config.yaml
num_hidden_layers: 12
experts_per_token: 2
hidden_act: "swiglu"
moe_layers: [2, 3, 4, 5, 6, 7, 8, 9, 10, 11]
num_key_value_heads: 1
norm: "rmsnorm"
norm_eps: 1e-05
positions: "rope"
qk_norm: true
init: "uniform"
init_std_down: 0.00336
lr_head: 0.0108
doc_mask: true
train_tokens: 1044000000
dataset: "wikipedia_en"
Below are experts of layer 2 (counted from 0) of a mixture-of-experts language model. Rows are named router (the router's row for the expert), gate (a neuron's input weights, with its number), up (a neuron's input weights, with its number) and show model dimensions 0-63. Each number is 50 + 15 x the weight over its row's rms, rounded and kept within 0 to 99.
After each expert's rows: "gets" lists some tokens that make up at least twice as much of what it gets as of all text. This comes from a sample of Wikipedia text that the model never trained on. Tokens count by the router's weight.

# expert 7
router:49 50 79 42 60 48 38 51 47 50 48 60 75 69 15 61 57 39 54 56 26 55 86 37 73 70 36 65 37 35 68 33 68 39 45 29 73 51 82 52 33 52 62 64 60 70 54 59 34 41 67 32 45 59 46 46 53 38 44 51 58 46 58 23
gate0:31 64 44 26 52 46 33 65 48 36 63 48 68 58 34 48 33 45 39 55 47 56 46 69 74 66 52 46 60 60 60 41 68 42 38 47 42 57 37 73 56 41 57 39 34 25 61 68 66 60 63 49 48 42 64 43 53 58 29 50 58 69 58 30
up0:65 56 59 66 62 74 20 76 41 47 62 42 58 49 45 52 46 69 73 46 28 42 38 42 34 34 28 71 33 35 11 60 51 59 40 54 40 65 45 34 58 49 54 59 57 42 64 82 45 51 47 68 31 47 61 20 33 43 60 64 30 37 17 45
gate1:61 29 42 60 29 38 59 83 00 58 67 60 62 60 39 56 58 38 41 59 27 68 53 62 50 45 46 16 41 57 25 60 51 47 76 40 60 56 53 57 36 55 45 65 49 42 53 40 70 31 42 51 36 51 67 45 49 41 86 63 45 40 71 72
up1:52 21 62 66 85 58 70 61 56 39 50 39 57 54 40 45 70 67 40 45 48 44 65 40 45 45 44 58 18 44 41 50 58 46 58 38 42 54 34 56 55 65 72 59 66 48 57 38 51 31 83 54 65 49 63 59 32 58 91 79 50 44 79 58
gets: " /", "er", " out", "ic", " ·", "ist"

# expert 5
router:53 57 57 52 50 68 54 34 36 32 33 68 62 39 42 69 50 44 28 70 43 70 56 47 79 59 44 69 33 34 69 27 58 38 27 38 82 51 66 28 65 44 59 40 75 65 47 67 41 46 55 42 57 58 33 60 66 79 42 46 45 39 60 46
gate0:49 43 40 54 32 61 59 60 48 44 28 52 58 23 38 76 51 43 59 68 60 69 60 65 76 51 49 79 48 46 77 73 46 54 49 60 77 51 51 76 51 55 41 20 60 51 61 32 37 45 51 26 40 45 63 57 59 46 47 60 64 60 27 51
up0:70 66 32 61 45 76 57 52 68 80 55 62 45 63 39 40 27 48 51 53 56 70 63 77 31 33 59 63 86 65 38 59 38 41 27 38 39 58 55 59 79 50 46 82 42 26 66 80 53 39 49 92 63 77 53 44 70 62 80 42 65 26 53 53
gate1:53 51 48 50 73 59 47 45 37 54 48 63 33 59 53 90 45 41 53 37 34 34 56 32 53 71 60 34 28 50 65 39 32 57 57 60 75 53 31 20 67 61 67 36 64 52 65 27 56 42 75 39 72 35 48 41 41 41 54 51 80 52 39 40
up1:67 62 75 41 64 36 79 46 61 71 64 57 38 58 75 69 64 65 44 86 50 59 67 49 27 73 42 50 55 45 30 68 33 36 75 37 60 46 32 35 33 45 56 70 55 69 45 40 56 32 44 33 50 49 59 51 35 53 53 29 52 36 61 61
gets: ".", ").", "\".", ".\"", " .", "_"

# expert 27
router:54 58 36 38 47 71 43 63 33 30 18 58 73 54 32 56 48 41 71 59 66 69 47 67 81 48 40 41 46 29 55 42 54 17 40 06 73 63 68 47 62 53 58 22 50 72 50 50 51 37 41 69 32 51 52 69 47 62 38 50 27 31 47 29
gate0:66 64 44 43 29 67 57 17 28 37 37 41 49 73 39 65 40 50 53 59 68 35 68 61 48 48 52 26 46 65 37 48 34 65 61 44 61 48 75 54 62 53 63 43 34 35 57 72 56 49 42 24 57 43 71 39 56 76 44 58 55 62 45 52
up0:27 45 46 71 53 50 18 71 24 66 43 50 53 52 48 64 81 79 33 24 29 68 33 46 77 47 52 75 47 67 40 61 48 70 45 20 35 62 56 57 68 51 62 38 22 41 21 37 35 45 34 88 62 42 46 50 79 60 61 33 67 36 47 60
gate1:81 41 87 56 88 30 24 38 58 46 54 56 43 40 66 83 51 67 27 36 37 34 48 69 71 36 43 52 45 52 45 70 57 44 46 60 63 66 32 45 59 67 34 52 61 59 83 65 52 75 34 57 42 62 56 44 26 27 67 46 41 26 53 33
up1:69 51 55 45 55 25 51 59 43 70 47 55 42 49 57 42 68 94 51 57 40 47 55 34 52 54 29 27 61 42 39 75 69 43 65 20 76 32 31 51 38 29 27 49 70 62 66 58 73 56 61 62 45 25 43 06 57 53 37 64 24 45 32 62
gets: " as", " for", " on", " with", " after", " over"

# expert 19
router:48 43 46 62 31 72 38 47 27 27 46 54 64 67 40 54 50 39 38 65 35 72 69 41 59 55 22 47 38 28 34 22 51 39 49 36 57 48 37 35 63 72 73 54 49 67 26 74 42 13 54 52 23 51 58 51 69 50 41 70 43 66 35 28
gate0:11 59 25 53 44 60 69 68 70 48 47 50 44 50 62 48 41 48 91 83 63 46 50 42 52 66 51 14 57 48 44 51 48 53 61 47 63 64 52 31 56 61 61 57 76 53 59 30 34 22 46 52 47 27 34 60 33 36 36 55 60 63 37 57
up0:35 58 47 46 41 52 83 31 47 38 25 34 53 67 42 41 53 43 68 55 48 37 46 43 43 46 24 39 67 59 46 30 36 55 31 57 62 37 51 59 49 39 58 69 63 58 35 25 29 47 76 43 14 28 39 34 83 77 65 34 57 31 40 70
gate1:62 58 30 32 75 59 30 73 29 18 41 50 62 51 37 57 27 63 58 66 38 79 58 34 66 19 39 11 60 46 40 60 58 42 47 62 42 63 35 68 54 57 59 53 63 39 71 49 61 47 52 39 49 43 42 68 27 45 62 22 85 20 54 58
up1:58 34 18 66 46 57 63 66 67 47 48 49 58 68 53 53 32 58 58 67 25 69 48 66 61 61 57 47 54 78 53 48 44 39 43 64 76 30 58 44 40 48 63 55 26 56 59 53 67 51 40 26 61 50 30 41 43 31 39 44 61 56 71 46
gets: " \"", "en", " $", "el", " 0", " '"

# expert 14
router:49 55 64 64 50 55 57 40 34 52 49 67 51 48 54 57 39 56 38 80 49 51 81 64 58 61 49 67 40 34 51 31 67 26 24 55 57 59 67 55 43 60 56 50 72 48 46 64 36 20 71 44 36 43 34 59 58 54 36 61 46 21 42 41
gate0:38 43 53 31 80 64 32 48 60 77 40 42 49 37 38 63 64 56 79 43 43 41 40 71 55 56 53 53 67 45 44 59 42 14 45 15 57 69 49 34 50 52 67 51 62 07 35 63 49 41 53 46 60 32 48 47 51 62 70 21 48 59 35 43
up0:56 19 44 64 58 45 55 24 49 48 52 74 35 41 47 35 73 71 41 58 36 55 68 47 61 52 53 87 60 34 52 44 49 59 49 44 81 53 31 11 36 59 87 55 71 72 30 58 51 17 56 34 42 38 42 64 75 75 37 52 72 50 54 60
gate1:49 57 83 62 09 23 31 63 52 48 45 43 35 55 67 53 90 35 30 38 45 78 71 51 25 50 57 46 44 51 50 44 47 49 54 58 59 35 47 43 66 36 51 54 42 60 53 66 80 56 44 63 38 51 59 54 41 56 48 53 44 62 61 31
up1:34 54 43 54 39 33 67 49 22 70 41 73 38 63 53 47 52 39 57 76 55 44 58 44 36 45 78 79 54 52 75 59 39 49 50 49 52 49 45 61 35 54 51 51 39 49 66 19 47 48 42 78 77 37 48 60 53 61 54 42 55 49 46 42
gets: "\n", "-", " (", "–", "(", "‑"

# expert 4
router:63 73 65 50 32 76 60 38 44 48 44 66 71 51 52 55 47 63 40 70 43 63 58 57 65 68 38 71 36 32 84 20 49 36 45 56 70 38 80 40 35 50 48 35 51 87 39 61 43 54 86 42 55 43 28 44 39 71 54 52 71 24 62 23
gate0:45 34 62 38 52 44 08 58 72 44 62 75 40 63 41 62 46 59 56 45 53 51 38 76 70 27 50 56 47 68 40 67 40 54 83 57 27 29 48 26 72 58 45 69 64 37 70 33 53 26 27 66 61 42 77 57 62 36 54 41 40 42 82 43
up0:39 58 57 61 43 17 52 53 69 48 43 45 57 38 76 56 69 55 32 34 29 45 60 44 50 63 33 58 37 63 52 68 38 59 29 63 61 17 83 59 28 36 32 56 55 53 28 55 34 52 53 45 28 33 60 30 81 38 57 90 45 22 47 39
gate1:65 57 60 44 39 77 61 66 54 48 57 48 27 52 48 53 51 39 72 28 32 64 55 51 71 45 53 29 58 64 50 65 18 50 43 40 43 30 53 45 48 35 36 37 68 46 22 48 49 56 62 38 62 56 46 56 57 30 36 51 39 40 46 24
up1:40 41 41 53 35 41 34 21 48 77 59 38 54 38 40 49 30 63 59 45 45 47 57 60 63 36 50 25 56 77 48 71 59 44 46 61 79 63 64 34 62 45 53 63 45 53 52 58 27 48 18 44 65 35 51 39 43 28 35 35 45 51 74 64
gets: " also", " not", " first", " more", " later", " only"

# expert 11
router:61 46 63 55 32 58 58 66 52 19 47 70 62 63 42 59 41 41 45 79 52 65 60 52 78 59 59 69 43 29 37 19 40 34 45 44 61 46 62 46 57 44 37 50 49 67 41 76 48 33 88 11 35 40 45 60 74 71 30 71 61 29 30 33
gate0:22 46 54 67 46 76 37 52 47 50 83 43 49 41 52 25 41 23 58 24 76 24 37 36 71 42 26 27 42 51 34 77 67 54 62 55 24 71 78 36 66 49 53 87 45 52 46 41 70 53 54 56 88 74 63 47 78 75 43 38 52 51 23 43
up0:76 45 36 36 64 66 61 15 51 68 48 52 36 48 51 36 39 45 52 64 64 49 46 50 71 68 54 45 65 34 45 41 58 59 66 69 39 39 31 63 55 53 36 19 43 50 51 57 81 44 50 49 62 60 40 48 42 45 29 62 43 65 42 64
gate1:77 33 76 38 70 45 28 42 45 72 50 41 40 59 62 39 40 65 56 35 24 61 67 37 80 66 61 77 50 45 68 63 50 58 57 60 60 57 44 51 59 41 59 69 76 61 65 43 36 30 65 52 39 39 46 65 61 63 37 30 63 37 54 67
up1:55 19 20 57 49 55 45 45 26 46 68 77 71 50 29 66 50 60 33 51 49 50 29 50 60 62 45 39 44 48 65 57 38 26 71 38 80 34 60 39 78 73 78 61 44 46 57 47 55 68 61 43 39 49 27 68 19 16 39 66 22 38 66 35
gets: "S", "N", " B", " K", " C", " R"

# expert 29
router:48 51 82 50 45 63 40 50 38 41 32 61 58 60 24 55 65 46 44 66 45 73 80 49 74 68 34 53 28 41 62 33 53 35 39 45 70 55 61 47 60 44 46 54 64 78 34 60 46 27 86 32 55 44 52 50 53 62 35 47 63 31 41 28
gate0:32 55 69 60 56 58 57 35 46 66 35 48 33 62 51 54 80 63 39 47 33 49 55 25 45 59 49 93 33 25 53 68 58 54 47 19 56 52 79 40 58 51 58 38 56 37 45 34 37 68 66 41 59 42 46 58 66 59 43 22 76 44 57 51
up0:48 53 61 58 47 62 49 40 34 63 47 47 64 66 62 30 74 29 61 51 39 53 67 62 39 46 36 32 63 48 53 32 50 29 56 47 59 44 65 40 64 45 46 44 37 21 37 61 45 51 30 57 58 48 40 25 46 39 51 52 32 54 61 38
gate1:79 49 57 37 33 62 48 51 62 37 41 68 51 59 55 58 53 46 21 52 51 45 74 51 20 54 34 33 49 32 47 36 41 54 41 21 68 60 88 83 31 79 48 46 63 52 35 51 46 42 58 38 58 57 40 69 47 53 51 49 63 51 25 98
up1:45 32 65 70 65 46 12 56 66 79 58 62 46 38 32 37 72 58 53 53 45 53 51 62 73 56 71 54 41 57 50 36 50 59 49 56 29 74 64 60 43 52 51 32 40 72 38 28 61 35 35 70 60 53 76 49 70 73 55 32 49 60 52 34
gets: "\n", " people", " women", " up", " Women", " player"

# expert 15
router:58 39 71 52 46 74 52 40 39 08 49 65 56 48 21 65 68 42 34 53 28 47 68 50 72 57 50 78 38 29 72 35 46 38 50 34 91 52 59 59 36 54 47 49 70 61 61 51 39 45 61 37 45 51 47 47 50 64 49 60 69 37 68 13
gate0:39 63 65 33 43 31 65 50 30 55 50 68 33 51 60 42 54 38 47 61 27 49 18 45 50 69 50 35 62 64 28 77 43 54 53 37 25 51 43 20 38 48 27 95 50 25 54 37 44 36 44 41 64 43 36 45 38 81 37 48 28 59 20 57
up0:61 38 70 25 53 37 54 69 65 39 71 60 49 45 51 76 50 84 63 49 52 37 72 59 43 58 53 51 37 59 54 56 30 81 46 48 65 43 58 47 51 57 42 56 60 78 45 36 53 38 53 80 58 68 63 27 66 41 83 61 33 53 62 42
gate1:32 53 07 34 50 64 81 56 59 40 44 41 57 36 72 66 39 56 48 48 81 56 62 54 31 65 30 60 55 58 73 48 45 53 39 70 63 42 76 79 39 26 56 34 30 51 44 49 30 80 37 80 70 41 67 33 26 22 55 66 35 46 34 55
up1:75 62 48 50 26 66 39 31 67 20 79 44 70 30 51 34 46 67 36 73 45 42 75 37 37 56 52 07 44 57 58 50 35 55 52 41 55 59 43 43 31 69 54 33 32 74 48 32 34 83 30 49 40 63 57 65 08 21 37 49 45 53 26 46
gets: " |", ";", "\n ", ");", " —;", " ;"

# expert 28
router:50 54 61 66 58 77 43 35 43 25 35 52 71 34 32 62 60 36 22 62 61 58 67 68 42 51 43 73 26 39 46 23 78 33 42 37 80 45 42 35 53 61 54 40 69 65 40 58 36 51 84 46 39 34 41 41 46 53 36 68 61 49 46 51
gate0:39 65 56 40 54 36 41 33 53 73 40 45 25 90 36 56 58 77 25 41 48 15 66 35 40 45 62 85 71 38 53 72 38 49 23 43 49 40 61 44 52 69 41 45 45 42 43 53 54 46 50 54 32 54 52 55 49 60 50 37 90 47 54 49
up0:62 68 38 20 43 48 53 57 82 75 54 32 20 47 47 53 72 43 43 23 41 24 35 49 49 44 38 55 56 70 73 62 38 46 53 78 54 39 55 53 49 59 55 56 32 58 71 42 41 45 34 51 54 72 44 39 41 59 42 62 52 60 38 34
gate1:45 42 74 82 58 91 58 62 34 52 42 59 19 68 40 53 59 25 62 55 19 51 44 41 65 50 47 93 47 32 45 34 57 02 54 56 48 62 40 42 24 86 35 42 46 83 60 56 61 44 51 64 56 35 55 56 55 54 55 43 36 15 53 55
up1:51 50 64 40 42 39 69 62 31 44 62 66 57 56 35 49 64 51 27 37 54 32 27 32 26 30 51 71 49 28 61 64 63 34 58 65 34 49 58 47 46 45 68 58 39 39 72 40 42 57 64 85 67 33 15 41 62 64 29 14 60 45 67 63
gets: " of", " in", " to", " by", " from", " at"

# expert 18
router:62 67 59 48 29 72 41 46 47 48 36 65 68 62 24 57 49 52 34 85 49 57 59 46 80 72 50 55 40 53 56 39 62 48 36 21 70 40 69 36 75 68 81 20 75 59 21 62 36 40 73 46 40 43 62 67 55 51 53 49 28 45 37 45
gate0:35 53 48 33 61 60 60 46 30 25 37 31 51 45 52 72 45 55 65 51 79 49 56 54 54 48 46 76 55 35 40 68 69 64 51 40 31 82 48 70 41 52 41 42 49 53 33 43 68 63 45 79 24 43 55 51 51 37 56 47 51 24 49 65
up0:61 30 45 38 57 59 33 45 42 37 84 62 55 66 62 38 55 27 50 41 52 55 43 41 39 50 73 28 38 52 54 45 37 38 55 36 46 43 60 21 54 45 67 66 49 52 86 32 47 48 57 43 55 53 53 44 62 55 53 29 35 69 54 51
gate1:46 91 55 67 81 22 28 46 51 78 52 57 22 62 46 47 36 39 59 56 41 57 16 45 65 36 49 83 43 60 57 80 68 53 52 54 22 55 50 43 64 47 53 64 48 37 41 52 42 77 46 47 43 42 48 57 68 84 37 12 56 37 50 61
up1:57 58 39 43 62 41 26 52 45 57 52 67 63 40 44 46 43 43 68 32 41 72 40 42 42 30 72 46 50 67 76 64 34 71 48 48 48 61 54 47 49 12 45 39 52 42 66 35 41 52 50 66 36 98 65 52 56 56 36 45 51 52 47 48
gets: " 1", " 2", " 3", "1", "2", " 4"

# expert 22
router:42 43 63 51 71 34 49 58 47 44 63 45 69 57 50 63 47 42 59 42 32 58 60 48 64 48 47 68 38 40 41 38 53 38 59 23 66 48 68 53 39 66 51 54 67 52 42 37 45 46 58 27 51 41 40 53 62 54 66 56 50 23 53 54
gate0:31 36 72 47 40 46 53 60 55 55 25 47 59 52 44 55 40 54 67 58 37 59 45 30 54 40 76 47 54 61 89 50 54 46 25 70 56 43 84 32 43 56 57 28 36 64 40 79 30 51 75 63 31 48 44 42 45 35 45 29 69 53 66 34
up0:38 42 53 31 56 73 58 44 61 68 54 80 69 45 48 42 37 32 49 30 47 43 39 49 45 27 60 61 40 44 42 46 45 42 74 60 60 43 44 71 32 62 77 35 64 72 40 76 31 58 64 44 32 45 37 40 61 32 46 65 58 66 43 57
gate1:68 58 51 49 47 42 38 72 33 74 50 69 62 46 58 67 38 55 62 32 67 50 51 87 57 49 44 64 53 51 60 49 42 64 60 48 24 69 33 42 51 23 11 49 32 32 61 34 47 62 43 59 70 75 50 81 38 49 51 57 56 48 39 21
up1:56 48 36 35 41 49 63 72 50 50 46 59 69 69 42 55 36 29 82 61 58 63 61 68 29 48 48 52 49 58 20 23 47 41 55 68 37 48 42 25 35 48 22 31 52 29 54 53 24 68 63 53 34 56 84 44 56 32 52 49 57 47 57 67
gets: " a", " was", " is", "'s", " his", " an"

# expert 21
router:49 81 81 48 53 76 43 55 54 19 47 49 64 61 44 58 54 47 31 54 34 79 67 64 50 58 22 47 30 38 77 27 49 37 48 38 61 60 68 48 47 42 61 41 60 64 35 64 36 49 82 43 35 61 50 65 77 62 54 43 68 54 51 46
gate0:75 46 59 55 75 73 42 13 67 33 72 49 30 31 50 78 48 25 73 35 72 39 62 39 56 27 64 34 40 63 16 55 45 16 46 59 16 58 38 45 33 26 45 44 74 61 78 29 55 37 54 54 22 31 77 85 38 59 56 44 54 32 31 62
up0:29 60 22 29 52 55 56 62 36 37 53 45 31 62 50 58 65 51 58 39 30 32 62 66 44 64 53 78 74 26 24 36 54 55 52 45 53 57 46 37 37 49 54 43 36 31 27 58 61 43 24 50 35 61 41 74 32 74 45 48 47 58 44 60
gate1:40 51 28 50 76 48 38 50 46 67 54 31 27 47 31 60 80 59 26 50 44 83 42 58 50 47 40 28 30 46 40 59 39 53 47 51 47 46 54 54 48 81 22 52 71 16 63 59 41 60 64 34 65 51 48 46 43 58 55 51 68 45 41 21
up1:69 47 49 48 49 31 54 53 40 64 37 48 48 34 26 66 75 61 23 17 42 60 73 73 62 63 53 67 70 53 58 63 56 64 61 64 70 51 38 20 60 88 61 54 22 48 49 74 43 44 43 45 60 62 24 50 65 52 48 34 48 57 85 43
gets: " 0", " New", "000", "0", "00", " South"

# expert 8
router:55 50 63 61 63 37 45 38 50 42 55 54 52 40 27 45 48 37 05 47 61 81 56 46 46 71 23 72 45 47 48 13 54 44 75 10 62 46 56 48 46 73 43 37 59 71 28 76 37 40 59 40 42 35 49 48 74 55 52 61 52 36 49 38
gate0:44 51 54 58 65 45 46 68 77 29 19 64 25 18 38 46 59 37 40 68 24 49 57 64 33 76 56 29 53 83 47 51 54 63 48 41 69 52 64 43 58 52 31 77 37 49 29 63 46 70 30 34 42 59 36 24 50 63 40 43 44 44 26 20
up0:33 40 41 72 41 46 43 52 30 46 39 59 52 62 66 31 52 62 59 58 38 38 76 52 57 40 22 44 43 59 38 35 41 52 45 77 50 71 42 48 37 82 33 53 51 31 44 63 59 34 41 45 73 81 47 50 57 73 07 40 67 33 36 31
gate1:72 71 71 34 40 28 53 53 56 52 31 27 70 20 37 65 46 80 60 73 52 50 72 35 47 71 46 64 46 33 37 48 46 57 42 48 67 37 40 31 54 77 67 80 45 54 67 37 67 53 60 36 49 74 47 53 18 50 52 29 58 79 80 47
up1:34 30 52 50 41 28 51 24 50 50 53 78 52 12 24 42 59 61 43 72 34 55 49 45 25 48 60 74 39 92 39 49 41 37 63 67 33 39 57 29 43 46 63 63 42 70 58 70 68 46 51 43 15 60 35 65 32 47 94 42 44 57 51 50
gets: " the", ":", " The", "The", "the", "):"

# expert 24
router:38 54 26 52 61 69 41 62 60 38 43 55 62 59 41 63 58 48 22 68 34 73 66 60 45 50 43 56 37 49 49 72 62 27 21 20 70 58 63 43 60 56 39 53 64 64 31 73 34 49 69 43 46 64 43 75 74 40 46 74 39 43 46 34
gate0:35 60 39 52 41 92 39 60 37 52 37 51 61 40 55 46 55 50 51 38 37 55 36 49 47 65 56 55 54 36 42 71 50 74 64 68 38 69 44 25 40 45 43 52 35 48 62 34 89 89 70 51 54 76 54 21 55 57 49 56 34 75 52 46
up0:62 51 34 40 67 68 52 46 54 65 56 35 12 86 64 55 40 54 70 66 54 35 28 62 59 57 43 44 70 54 46 34 57 59 38 51 40 42 78 32 69 38 50 43 22 48 76 64 47 67 12 54 49 50 34 54 67 70 52 34 46 30 58 36
gate1:37 49 67 61 48 47 50 56 55 39 74 12 36 74 48 33 29 60 46 44 31 66 36 45 61 78 44 78 50 44 31 51 65 51 33 33 57 75 61 59 38 62 52 51 25 27 38 44 51 51 41 55 46 48 25 36 64 38 76 37 59 25 58 53
up1:52 42 10 63 39 56 47 21 38 23 36 53 31 52 37 58 56 36 61 26 24 42 47 65 81 49 57 71 45 28 40 68 59 67 55 44 58 47 44 63 50 47 55 42 35 59 51 37 69 52 34 49 58 24 38 16 61 43 64 51 49 56 53 44
gets: ",", " –", " -", " —", "),", ".,"

# expert 10
router:56 56 56 73 62 66 49 45 17 46 39 53 51 40 44 56 48 34 45 49 57 76 73 55 71 59 30 65 21 27 56 39 68 42 71 36 66 23 49 49 34 45 53 55 77 65 46 59 35 52 69 48 33 24 26 65 58 65 43 61 62 27 25 31
gate0:57 93 64 59 84 53 52 53 41 36 58 61 47 68 18 53 55 32 59 56 57 75 60 49 71 47 31 40 93 51 62 52 48 41 60 49 42 44 77 60 46 32 59 55 50 44 23 48 70 72 41 67 69 72 32 50 60 56 66 56 78 64 39 33
up0:52 46 67 48 53 50 41 57 58 44 28 74 55 35 58 76 42 81 53 57 28 54 39 81 32 35 63 26 34 53 76 58 34 23 46 70 37 67 30 45 33 28 83 84 32 22 54 54 61 62 49 46 42 63 66 52 42 51 32 36 51 47 54 51
gate1:32 44 58 38 56 54 30 42 57 67 47 39 60 40 37 47 43 39 50 45 37 54 78 41 60 45 33 30 49 44 34 45 61 42 45 23 66 77 47 47 63 20 58 37 49 52 55 61 46 53 31 45 31 42 49 52 35 42 49 73 37 55 41 45
up1:50 33 51 66 42 47 70 41 44 51 12 35 54 69 28 59 46 56 49 40 65 56 67 61 61 37 27 39 49 73 55 46 59 52 28 56 17 27 79 42 51 79 23 54 49 55 47 45 60 50 58 64 51 67 39 68 26 62 43 53 53 64 71 51
gets: "|", "=", " January", " September", " October", " June"

# expert 9
router:57 74 79 55 54 50 36 49 32 40 50 68 56 35 31 73 48 36 39 69 42 73 75 65 68 74 43 49 22 51 62 29 47 37 43 39 61 50 59 28 38 43 67 51 54 74 33 59 41 43 61 34 52 58 45 66 58 60 58 49 57 44 38 43
gate0:86 49 75 29 61 45 59 27 49 28 69 21 59 37 59 37 08 49 42 83 25 56 58 46 44 48 47 25 47 42 56 44 29 24 56 27 44 74 48 44 33 58 60 52 57 59 42 47 67 56 29 42 59 27 28 71 46 31 28 47 63 55 50 59
up0:53 57 62 16 36 30 91 59 78 58 63 63 40 59 40 37 51 27 55 52 55 67 47 72 46 52 43 28 53 44 45 53 55 21 57 58 60 34 47 36 34 76 58 82 46 24 75 72 53 60 48 56 46 52 54 71 56 50 45 28 34 63 57 39
gate1:63 40 41 25 57 43 66 48 22 32 35 62 42 52 63 49 46 56 31 55 78 55 63 44 54 61 22 57 30 53 51 57 55 43 49 46 54 40 79 59 39 59 52 69 36 37 78 42 68 95 56 67 21 37 90 37 51 49 31 31 37 52 69 65
up1:30 55 35 45 40 57 42 45 57 46 59 41 37 86 56 27 54 46 74 41 58 43 75 28 63 63 88 74 49 34 34 45 77 36 42 36 55 70 66 40 41 52 68 43 62 50 44 43 56 49 36 39 40 99 49 54 47 54 69 47 37 47 65 53
gets: "==", "===", "'", " ==", "====", " ==="

# expert 1
router:59 43 71 59 37 58 62 44 25 30 27 58 43 54 48 58 42 62 44 52 54 48 69 51 36 65 55 60 18 62 78 51 62 38 42 34 68 39 53 27 45 71 59 38 48 48 42 59 39 33 60 46 45 25 55 53 61 59 24 49 48 47 31 43
gate0:52 43 66 26 52 32 40 68 52 47 61 29 75 69 44 62 59 16 45 75 44 60 51 54 42 55 57 74 69 64 49 54 59 62 37 48 73 74 61 51 75 38 53 50 27 48 61 37 29 61 50 53 38 61 38 49 41 51 74 48 47 73 36 74
up0:27 65 39 52 44 54 35 49 42 20 56 41 51 59 36 45 61 42 34 43 38 44 39 41 53 70 53 30 33 27 46 72 40 58 69 36 52 34 44 64 46 40 62 57 47 60 60 37 26 23 41 59 65 57 49 72 74 54 30 78 43 20 40 52
gate1:40 64 66 61 38 86 52 50 44 59 57 58 49 75 57 47 45 73 63 48 69 32 66 35 48 56 70 39 61 41 66 43 54 79 54 42 43 35 42 66 62 59 52 56 63 63 41 45 59 42 55 62 51 46 42 67 34 84 71 43 68 54 47 36
up1:80 68 35 67 55 71 49 56 50 33 39 50 40 37 40 57 50 60 56 32 67 45 35 57 57 41 45 42 57 51 37 79 34 63 39 72 46 62 63 48 66 70 44 29 49 56 46 62 72 49 36 69 65 65 37 38 48 46 85 12 56 71 58 48
gets: " and", " that", " which", " it", "/", " or"

# expert 12
router:60 67 69 32 30 47 58 61 40 41 12 55 58 54 28 51 35 30 40 60 53 60 65 65 71 66 35 62 39 49 49 23 57 55 47 52 56 42 74 54 47 60 58 50 54 69 44 60 52 50 62 42 41 35 26 45 90 61 54 59 57 66 64 49
gate0:71 44 53 65 49 51 52 42 64 33 62 29 51 57 58 49 55 68 29 26 77 66 36 47 36 81 62 59 63 21 88 43 45 46 50 52 58 53 41 49 54 60 43 39 57 44 57 54 37 47 65 52 45 57 67 61 25 57 81 54 55 76 42 34
up0:50 41 70 55 50 77 54 51 45 67 46 42 55 50 51 37 38 53 49 52 46 49 29 74 66 46 65 24 44 43 24 84 53 27 60 50 53 27 60 47 43 43 49 64 37 44 77 22 34 37 18 24 52 61 49 69 38 86 49 55 40 44 44 62
gate1:55 41 32 47 58 45 58 29 57 48 34 70 36 56 53 62 14 43 42 53 46 39 63 45 46 59 36 57 51 79 18 39 85 29 54 50 33 43 56 52 36 44 53 42 35 62 46 66 62 43 48 55 59 44 33 57 63 35 26 21 49 37 18 75
up1:53 42 61 49 36 55 44 27 35 59 35 82 50 52 77 52 76 63 81 35 37 44 44 24 34 42 51 50 53 69 66 61 55 86 74 78 58 56 58 66 47 60 43 65 50 61 29 38 36 26 50 61 67 41 61 44 47 34 43 59 37 45 37 60
gets: ")", " ", "\"", "%", "),", "}"

# expert 16
router:52 59 52 59 50 55 28 73 48 41 37 75 69 38 33 74 34 53 41 52 53 52 55 64 54 62 54 48 47 42 54 16 66 62 59 24 71 30 72 30 35 44 52 48 48 68 58 77 41 20 54 41 70 52 48 77 61 59 63 61 61 44 50 34
gate0:51 42 44 46 51 67 37 60 25 67 08 81 76 46 44 65 36 44 60 41 51 44 64 78 35 44 88 46 60 63 54 64 44 31 61 50 49 54 37 90 49 45 40 44 62 46 57 54 24 38 58 25 51 31 62 64 36 67 41 43 38 44 42 64
up0:19 54 71 36 29 52 71 66 65 45 24 41 39 34 38 80 40 37 50 53 59 44 53 64 41 55 33 68 48 51 16 42 46 50 59 34 59 59 61 72 65 42 47 48 59 59 48 44 29 37 46 54 62 29 75 39 49 40 41 22 63 51 29 31
gate1:56 60 56 42 39 46 42 54 52 49 68 79 39 66 46 33 55 42 61 81 28 30 28 43 37 38 74 37 20 49 52 41 53 68 45 47 35 17 42 60 47 48 72 51 44 44 68 73 37 33 53 64 11 76 61 38 82 58 59 31 33 75 29 39
up1:45 42 62 60 51 23 61 56 39 51 25 59 58 61 05 59 29 50 57 42 48 49 29 40 71 35 78 61 41 21 73 67 66 38 54 46 53 58 74 43 41 68 44 47 45 58 61 64 43 59 32 32 36 49 25 38 49 34 61 34 63 45 29 52
gets: "s", "a", "es", "i", "is", "us"